python train.py --num_hidden_layers=12 --d_expert=160 --routed_scale=1.0 --init_std_router=0.0108 --norm_place="pre" --norm_eps=1e-06 --weight_decay=0.092 --max_seq_len=256 --dataset="wikipedia_en"
Below are experts of layer 5 (counted from 0) of a mixture-of-experts language model. Rows are named router (the router's row for the expert) and show model dimensions 0-223. Each number is 128 + 24 x the weight over its row's rms, rounded and kept within 0 to 255. Numbers have three digits each.
After each expert's rows: a language model's description of what the expert responds to. This comes from a sample of Wikipedia text that the model never trained on.

# expert 21
router:150145110085147142157098117102148157151130113121156145165152106159107150154158138148091141154158098108107102146108140144156162102146155155133160133106115107132146103154106152160112104150104162093164140155104102156157154151146106100102136104183105162142142157165096152145103148096153112111092102102146100106125151148151111103097165105118154152133111134091146152154092132110151158109102123115107144101103097107132098100105153105155156107103109130099146103149097149155110128097105102120121155152105091114098126110160151110106155109097105144147146109154101151147154105085147155157107124125118112110100107101152114148147153158110156107148149114159163165160165113157115112105108
Description: Numbers in tables

# expert 29
router:151151108147145156137105102086147145154146111124162142111150111162103146149164160146123147145155099099104097155102130165147156106141160162128157134101117106158146108153108161144156090153091148095156160161141107147160150158158099090105163105114113150151144136170100149144095144098158110152101109110162092114104159145119105099098147107106153154149109120111151149151106127109145155096093141110108111110104093094125104092106149096156125137105089134105152102159112143113105128132097107131163148144117112103096146113158149099102134096099114146144170107151107144160151109106148147151100130147110104108104112100152122148152151139109126095155158131159148161159163107148100090113102
Description: Acronym pieces, list starts

# expert 60
router:145155097112140145150090115102153158147122110119162146117154092154100152153150138151112156145151101101101102139099121156156161109146154157104147128100116103116156100154108149152114104148093146112168146165113113149163157155163094105102143108130104156148156128157099146157100150109146101118092098103151103092121150148156091102104153097114144155156096108098148156158109108095149149114091108112114118108111095099139111093108147089148122137115104110108164108155113159132117137130102107110106149151114101113088107101164154106101156107107104142160156109151092156151157100128149157160108094133117104102110106096154105157147146148111133106148150137163153148156167109151105098108097
Description: Periods, Japanese katakana, years

# expert 56
router:144156107124158148165099109094149152162146101114150146133155103158101147149149142152086159151154095110105101152109150160146154104151141161143159140103109106118143107148106149149107107155103164105146160167137104148151147152143095093105157112139103144158145142158115150154109148096167101122105098101152099109120153159120104112102154099112156153152100160092160151151101118103151161096112151106103162099100098103131110102103156110152124127103096128102154104149107152137104123108106098113137155155098102100101101108152143103099148088109101155154147100148098146159151098127149149159111145108098097115102101115146129151147148151104118110140157162157147159149158101150108103104105
Description: Line ends, table rows

# expert 3
router:154148110128153156149099104099161147155130110134147151119149094150104157150151116157135154155156106102093102156105121161152152106146158156132156129098106101137145104147106166153128098160112150094156155152128102155143156155150108094097146107102097152157147090159107137148102157090153104114101089109152114094110161169130107107100142095105160156148095128098154153142104135100152156119113128102110137105102102109124099094111154101153119132108117105102153128156104144103098113126100104098153161152113107099105129104156152103102160100110104154150138097144092155148158098137146144165102118119103107114108097099156134154149153144102116115149161126157149154149146097164106100096098
Description: Word-initial fragments

# expert 35
router:159149100125156159113109109108157147150116104138161147114156095142109150152147118162137144147146103111104106149103122165148146103146141150106157148100108108122152103146104154157107108160106156111158143147147093161151158147152109112101153109114106146157130104159099156154111148094155115135109103103156101092145140160167106101109153099106157167158099119103137158151098114109151158099101137106097144100098105105134107086105153093150111123103110115102155130154104166124111111138102097104111158146119101102093088106160152106098111106105099146156143103150105143158149105109169150149105137139106103101108106108157121149151145154111137097167155142158169154161160105155104098100109
Description: Verb and word middles

# expert 13
router:146151115118158154144102109092151152153132102117155154109157113162109142149161134146133156145151113092107099152105107157150144113143158163148161147098106112134157105146111161145120107151095149107156150161151115151145155146161093091107159105172102158151133153154107158141098154104147096172112099098146110115157147149106114111103163103110161152152107127107149143141106144101154148110111166106107121106105091103137099102103149111157136088108111135098155133147113150115095151143103111138101145144108101107117121099149147109100157098105105149150150108152099159158151104096152155153103169143110106107101105107149161150149155160102151096161149125155150159140158105157102101107093
Description: Prepositions and connectives

# expert 58
router:148151097144153146094103098109147151149132108121150151111144106147101148150163136153126159143162098097102110148096114156158145110147156156120154063110107105128157116153107152147183108159105152103155143150142105156159146147145113090099152100104106143146101121157109153150104150098143103111087098118152097101108141146107106113107162108106147161151110127109153156152092128098149160104099070093108123113101096100106100105101154101154136174098094131111144154148112142150102136141107108134146152147111102096104161111137153105108084095104107150156133116153110144153146111118149149145104075131103116107110107111155128149145149141109124095155151128148153147157150099149109112108113
Description: List-item leading words

# expert 53
router:145159111150154144116098106102154153138134107113159156095156100159110153144148136148145160142156105093102096148101135147138153103152158142134151132096115103125160096144103149151129109160102159105150158171152111154146149151161106110105161090105107157155108131142108152148093152100165108139093106114153104093165151146123105101105145110101161154155105163105155143148098110096151156102108109106098123103104101100122100100099150106162139123100113143098165105150110150146094141141097108143130160150100109110091145103141155094107109107109108149153149105152104163148151093156159158157107107131101103106103108106151123157150144155111108102147151119149153153150148106156102088114101
Description: Sentence-initial articles, prefixes

# expert 52
router:152163105120144147126111106110152151145140103111161141146156106158108159157145122144125153153154112110108104141112125158153149100154151153118141124100114105137154097153112155152130110155109150099156154165140098150159149147156099112106156106140098144159137150156116154153112155112152107091103093107158095103106160152138104102100160102107152165156104096100154155149101130100153159098096122112107110110105105094120112108098151105159114147112089136101154133151105159127103121129107107126125165155098098106089143096161161099100122104119100162154166108152090166146156103133146159151109138143107095098100108099148099150154146167107134105155160129155159156151159108151100105106096
Description: Names ending citations

# expert 12
router:147147098109146162153109114103154147158141112127141154124157105158091163153153131150087146153153109096104105151103138158154145110153150149133158149094103107114156101153109151155134104157104156095146146159139113148149153153160107100106151103137106149155112121155101150154102151110150103114099100109153097101155158155140108106106146103104155147157096128102154152158097119112152153097105095108105105112106106106131109103094156104149135105103108145106152116156110155156097118124106106135140161151100109103104131098153149102110097095108110150155160108151104161162154098120152165156105085106104098097108102100165119154149152159104129102154152118155149146150157098148106096103103
Description: Sports biography terms

# expert 20
router:154138103121153156120096108115153153142159097106161150138150102149094153156140142153127152150159098091104101149094130154155165097153142162143147120101110097142144105148102154152094093164106165102158145155128109154158156153145100102100157112125109148140117141146108159158117149111148116136100104101151109094134149145122104115110148109112145152150102127102152157155097136105154153105100150105093150100104107106157096098105154106156130115103098152106166092149094145108101146108097098110121153149098109097100132104140145104102111090113098157157155108155097149155151107148157157137104151155106102113097101105150127151158157147102116103167149146145154153154158102146108105103103
Description: Articles, second word pieces

# expert 57
router:144162109123148152119108100099157159148148099128153158125156106154109149159156116157083156149150102101108106151089118151146147103156162154148147093097102105116153108152106155156150105150115155101154144141132103147156147149151099117101154099141096160145148126152106156152103146098155100128101097105148099106113150156126104099097157107103159153160096145110153146154101124098157153098104129106107155102101095108141105105107147100148130162105112116112147128159106153143099135118105110131125156159109106099100158104155153105105082091100106149159165093152108152157151106096153156147099129104104100105112101110155109149151159147103141101153143124154150145146148102148110094106106
Description: Inner consonant pieces

# expert 50
router:135159104150155150137098112106157152146114095135142154114154106153095148159166118162150151148156107104103105149098123163156154111157161153124157134108105109138152109151103151157109087148101163094163151161132091148145143145150108103101162104114109162144128110148102163161095151103153093131098092106139097113122156148157107103094163099108156153155103126109153148160111112091148144101103133108095125106096105109126109088096141110157113123106109130102163108160101155134099116126107109097139147155109109111110114100155153101104141109104116145149160104138100164155152101138142151145103141142107106100100103112157154150157143161108116101156142122147160163149153101161101101108095
Description: Words after and/such/with

# expert 30
router:154145099115145167080106109096155151149138104092150152135157105149098158149138133154130142152164109113097112155100119147167141104151151148154152102096109102149156104151110160149182109163102146092155147158139098153144153154169113094104149115148109161145156147149101152151109150110150109132114101105153104107134155157159096105106156106109155154152115130114153149141096141105158153108107118108099127103095108111134102106099154101158136122110101140094153136160106161126101145118102104143100155152105093107098148102147154101108118113111105144146155101150113164145160098142148164157101132137112098109110098099153113158155154145093110096145155133158157153153152107152106097104113
Description: Sports and results tables

# expert 16
router:150142099137153148158101109101149152160126108120153157107165104139110148148162139153104146146147101113102099145091136154149152116151158147122151136114110096132141115149110150157150101157105143106160152157147104151164151151153107104097147094141103156157168123159104151164093148105158112098105086116147095090159153143124108096100152101110152157161104123100146145163101124109157159104096136112105118108103112100134095091102153100163131143106101130108152154149117152128107114123105108149136161147110108102095137112165151098101134091103113145148160107150108156157144099136152160142104141126101096101105105101155137152158146163104162100160159153159152158149160109153107103102107
Description: Word endings, modals, years

# expert 4
router:156151093140145149121099102094146144159125107119160153109145102161101157152156127148135152144150107106109103159101166154156156104150161148124151154098109111113157107146108152162116106160091156100157154150146109150147155151152109095101156113097115151148109110151103140148103154100162102146095106114161104108159152163114106111100148095110151148154109138101150154153100112107147151099096129110109130104095102098138106111105145106157138134105100137099150129154115161128099136109110108139134166153115099104090133102157152113101146097103102155147156109148099160156151100130152157140100134099107100110109105101148116143150146165102110083153160124157151163159158098149105096102093
Description: Commas and clause breaks

# expert 9
router:153162094125148156158091098113147147148148107111158163129144095145095163154158132149160150147157099099110095152101120150147153109150155146112149110103112108129149104151105151152114111161104159101160153146157106148161144151153109099099154105131104159151110137146102148153104160104160109125099111114153091098150151150129111111094163103112145161159107126111153155146098120102161161109105118109106088106110106105136096093101155100156136102104101148100164139148113149129105143160104098114123148150107097108094168092152152113102139103097094151153140108145109153145144105148146154147105130143101109104104104100164130155156149159099114101159151123155151147147146114150108095102095
Description: Word-final pieces, possessives

# expert 62
router:158164094156153156130105106107154143160131109125143146116155110152112165151153113147099158143156111106101110151107145152154147109152155156106158115101119103116150105144107152158193105150098151098156140148114098151156149152161099093103158093169109161157112115148111149145103144109153099117112107120145100108112150154139096105113161105104147158157093138100150156146113127107151145106095108113107113101109105101110114105097145094148128183113110121111149108156108152099106122140105106142125151149116099103099154100157148101111107105103102140146156100153103153144154097131149145145105094101100107101110108104154093147148145157115171097149153123157152157154145105159098091107107
Description: Digits, word endings

# expert 28
router:151147108108150155126098111096154154163123101126152152123162115154104154154150140150142161154163106101099102151104079152156160107152153147155154135101111109116153096156110154161112095158095158103161149159140112148145157144153108088109151104118108148156139134153113156152102148110154107148103107102157096097145152154116106110103155104113151142149109139101155154153105135113150151105106114111105125106107095097160112113110151099150119096103105114107160114144102144118107121145097103121116146146106097102098124106158149102106114104110099159152163101154101157162157108157156152149108127159108099105097108101152136152156156149098118093166142165148162147153157104151098100106099
Description: Table pipes and The

# expert 54
router:157140096143155155099095107109150148154137102115152146092145110150095160153159127160138153151156104095099111149104144162154159115148141147151158144103106109150150111154107163154132108150110153112157155159115095154149159152148118103100144103116096150153101141164101149155114149096153107127104094106144094106162146158139104111101160107109151160154104122099154153158101134105149150098112143108099085114108095104140112097106150116156140095094105128096144117159105143122108137092100109135134161153113112103093137106146148100104118100113101143163157099154102150157147105149150147163109146128109100106104105101152116154146153148105129097166166085155156158158161108148107124107109
Description: Dashes, commas in lists

# expert 10
router:148157115111149152126095109112144144159112105123146155107145099158095154146160122155151164143139100092109100160102101151148147115148146155132160118104117111102154108153102157153119102148115162091168153164113100153143139150143105089107143109110112150162107122157119153142092153098154107162099109112155107112106158155160115106100160103110152142149089087093155156156097138097146155107112120110110076111101097112131112109104151102149110139110112140111163160144111156097086119109099109119131152151108099108113130104167148114098117100099102144146157102153093161149156102087148133150114150121111107111105108110150093152146145168106138096159149090145144160155152111146104108107105
Description: Article after prepositions

# expert 44
router:152155097099146158114101110096150143150152104109158151138159110160110152152161135150164148151158093111104105149092157151155149104152151154117152110104109106112149099146102151156123096164103153098152141151132111152151152153162088110100146100101107159158134119141096157153104152100157106125105106106147111090140152147151106104105153098100156152156097140095151158157103130106152145109100120105106105098102095104115097092098148093153143076102099140111149123151116150144114143122115101123095155144106105094104128107158155107105114101102113144158147110153114163155152105109151157155103120118102110096111107107144099149148151141111127100151144124157154155149158095152104090102109
Description: Numbers in tables

# expert 5
router:153150100167149156131098103108152157147109106114155160105160097147109161159157132154143148143160112112109098150106129155157152106151147154126144167097107099127149109148099143161113112154101159095150150167108102155147153147153104109107156106114106161154134115139100155157095149111149107184106100115154107099132147139135108100103147103112145149158099139098151149151106115108148145098104125100093126100109116104137096112095149099159129092095115126101155124150102157121108133135110113149118163158110096110110125099163154104101136105102106152158154107145104160151148103152154162150104123157099102100105104101153133152159147154108112097165148083152152147147163109151107095100107
Description: Predicate verbs, plural endings

# expert 25
router:163145091140142157134097110110142143153124105115154159118159101152112163151149124154100159147151092094115107155109156149156162114155165147131145114091104095120163113148102158153126092159097151100145161162133092159152157142153097106103157103121113157149144121144110154151110151116168089159090099110153105104133141155175113115105158100112151141155102143095150155162100118106148144099113140105107165111112096092126097110107156102147108161108091124104159131157117147132100136118110101117128148163114112101091117110156151115102096112106097143158154109161104153157147106113151149162104120108107104112111099097145129143148156151107145111157161138154154151153151107140092113107102
Description: Commas and name pieces

# expert 39
router:159158096125151149104099102105150155158106106120153151123140109150102154148153121146108155155162101105107111156094150145159155107144152144116154129115104092110145104149102151153152112151096163096152148141153110147146154151156104090115159103137104155148103108161102154148093151097157096175100102107151111093132153143147101104099150108104150149148105116108152149147091128105149153111106131106110098103103097104124094096093152101143121137101094124094162119152108144118109129121105106135130149144110086106101143105152148112115112106096110154154145104157112149158150104081158161160103113126107111106099107108156099151150151144101139098152160150152158162157158106153112090106102
Description: Sentence ends, table cells

# expert 1
router:153153090141155157132109112103157161157129104117156140116148118161104146150157135154119160149149105111103099151118124153142157110154140147133157132097100106139155111155105157157128093146094159098165156159110094150148151153148104101104156095128101143155149108154117155153111149099153096142094110108150101101162151149137103111101152107098150154156108118097147151158101141107153156103100113102101162100110097100135106103094152090144145117102106136105156158151107158133109140116099093121120154143106095111116139093154150106105117106105105152153156112149109152153153097177149149151097101132097099108109104099150165153151151156105138098165159149154152152155138101143096113099107
Description: Spaces and word fragments

# expert 46
router:153160106097157149143115118105153145154115105110153150136156104162106158150146131157144156151152096111107111157103203152148149101148160157135155153095113108150154102151111155145126094145088157096151162147141102153162150149151106099110153095156111158146121137158100143155110146109150105128114112101163111105129148146113106105107152109106142159151101167113145151157097102096152158112108137104105172108109104107142096091094145108150125097110098100096161115157107156120105114114117106124131154149107112106089096095148147104107153097113107146153152106151102143162144110139150158156116135126112106099115101105156153152155142144107114097147157146158158149159144104148107103108097
Description: Election tables and verbs

# expert 38
router:153153113142146157164095105093154151151121102129151151144154110158101149154152127144117149150158105101109106146097130142159158114149141150081159162108116114124148108154101152150094099153101162090150150154150102150162142153148106103104155103122107156148156115164096154149093153104157110083111109104158106113135151144131105107113143105111160150150106163113144147154094125100150151097109159103103145108105101103113084116107143100159104115107103099112159063144117147095100122126109107099144153147112099113097099118152148109099150093102113149148150116147099158159154113112144154138107153123110108111104107110158169153152148150107137095163148143156152150144157110151107102114102
Description: Article a, noun heads

# expert 8
router:140151105138148156127114109102152146144107106112146148145156108146103155147147122151106145145142100101106112152096169157160144104149154153116153144113107100098149107147108156147133106152116148099151151145090098148160151154156116093097154100150103143153086134148109152154102149102149108149101098100151094089091154143112108114097152114109146151148120101099150150153101124100156150105100155106109127095104106106130105099106154102152123114099107096101149101156102147099104122091097101135064161150108098108103113103157156107109153100108108145158156105145113161143146101102145145162105159113105098107111103099153111155159149160108149098146162104153149146151146110153110093103106
Description: Function words, song titles

# expert 26
router:149151109147151148172110102109151151148117099124146161121149098154098142148153126158134146146153115118106106142100100166151156101154142152128154136093108102133155110154101155156097100154105162102149159142131099151151151146151107100099149109186098151143139110154102149144110157102156111111091095105153095106119164148120100106101147108116145151152107137091157152161094134096155156100100129115100141095096103102123100108120150115160115102105107104093156116150112161097106117145100101110123143155107110112099113111155149102109157096095102147154163096151100160161146105139144154140108132156111107096099103098148142150147152151106127104157161159154146163149157110156109099105112
Description: Commas and clause joins

# expert 14
router:155161093142151151133090110111145151156139113111145151129155096146110150151157124151153150143141103093112105161108111167147141106149152158082153138111106108130155102146107149156113103157098159099147153160163106149155150149156099115101158099105110159147174101145101150146097147098156111097094090109155106102158154153164114112110158099108140158154096145108156156146103115104145151100103124097109130107101102105120099102100151097158135156101104134106150122159110147150101138131096107110159146151111104098095145096155149109102095113107107150151145104150107145150150105138149142152104124153108105108109111102153127157153146155102101095162159114153144156158137104154102094106101
Description: Word-start pieces

# expert 37
router:148161100076155158126107113100149156161121107118154145130146101154099160155157140155116147146160098093114092151096149158160153106147151157146154121094110110118157111159101149161128105154103151114150146163125096148162161154153105093089158101108111159156157124156105151157108145105148102154105113100155097106134154152141116102105166106106145156148106110103164151147101126109154159096098115108104124100103100119140104099095154111154116113096093109109146131149113158133088116109111096114104158154104111105093125091154151099105132106097109147151144102155108147149152112117150146144104134145100109103111106113156114143153145154116139116148158161149156150149154101157100099105099
Description: Pipes and name starts

# expert 47
router:161155088105152157097101105101144155158122101101146152124152096158103161155155113148122159155150104106105109159100155160161154111146163159109154118108112099111150100153112145154152109152093159106158146164100107155150150151143096104108155093102109157156136142160104152148106148102156105144090110104162107094139145155137105114104147098102150152149100099096148149152106140112148156112104119101105133104107109109116095099094145100149139143096096128103143135151108151127099130103105106118118158154110108098107128100155151107109110108101099155153141101154107145153153111119149148156095137105095105113110097109152096146157152143102124110156163151150156162161157107151105104102103
Description: Prepositions, Arabic syllables

# expert 48
router:155161097119148158136093106098152158162131111121142154115155108155109154151164111148144152153151098094102109161100119154163142106149159149115158144107105105124150105144094162153119108144105150100158151143148112152153149159153103101104139102108100159153115125160097150145098157101145110141100089111158096094177162153137108106099152102107154142153100144105156158154103132102147155105110111108109112107108100096128097106108153089154133105104097127110152142149104140135101116156113106135139151134100101099114126104159151114106139106101111150149160106142103153160157106138149146160100083158096106107107107102157140154152146160100121092157146149147149150159150102148107095103101
Description: Of and to, word pieces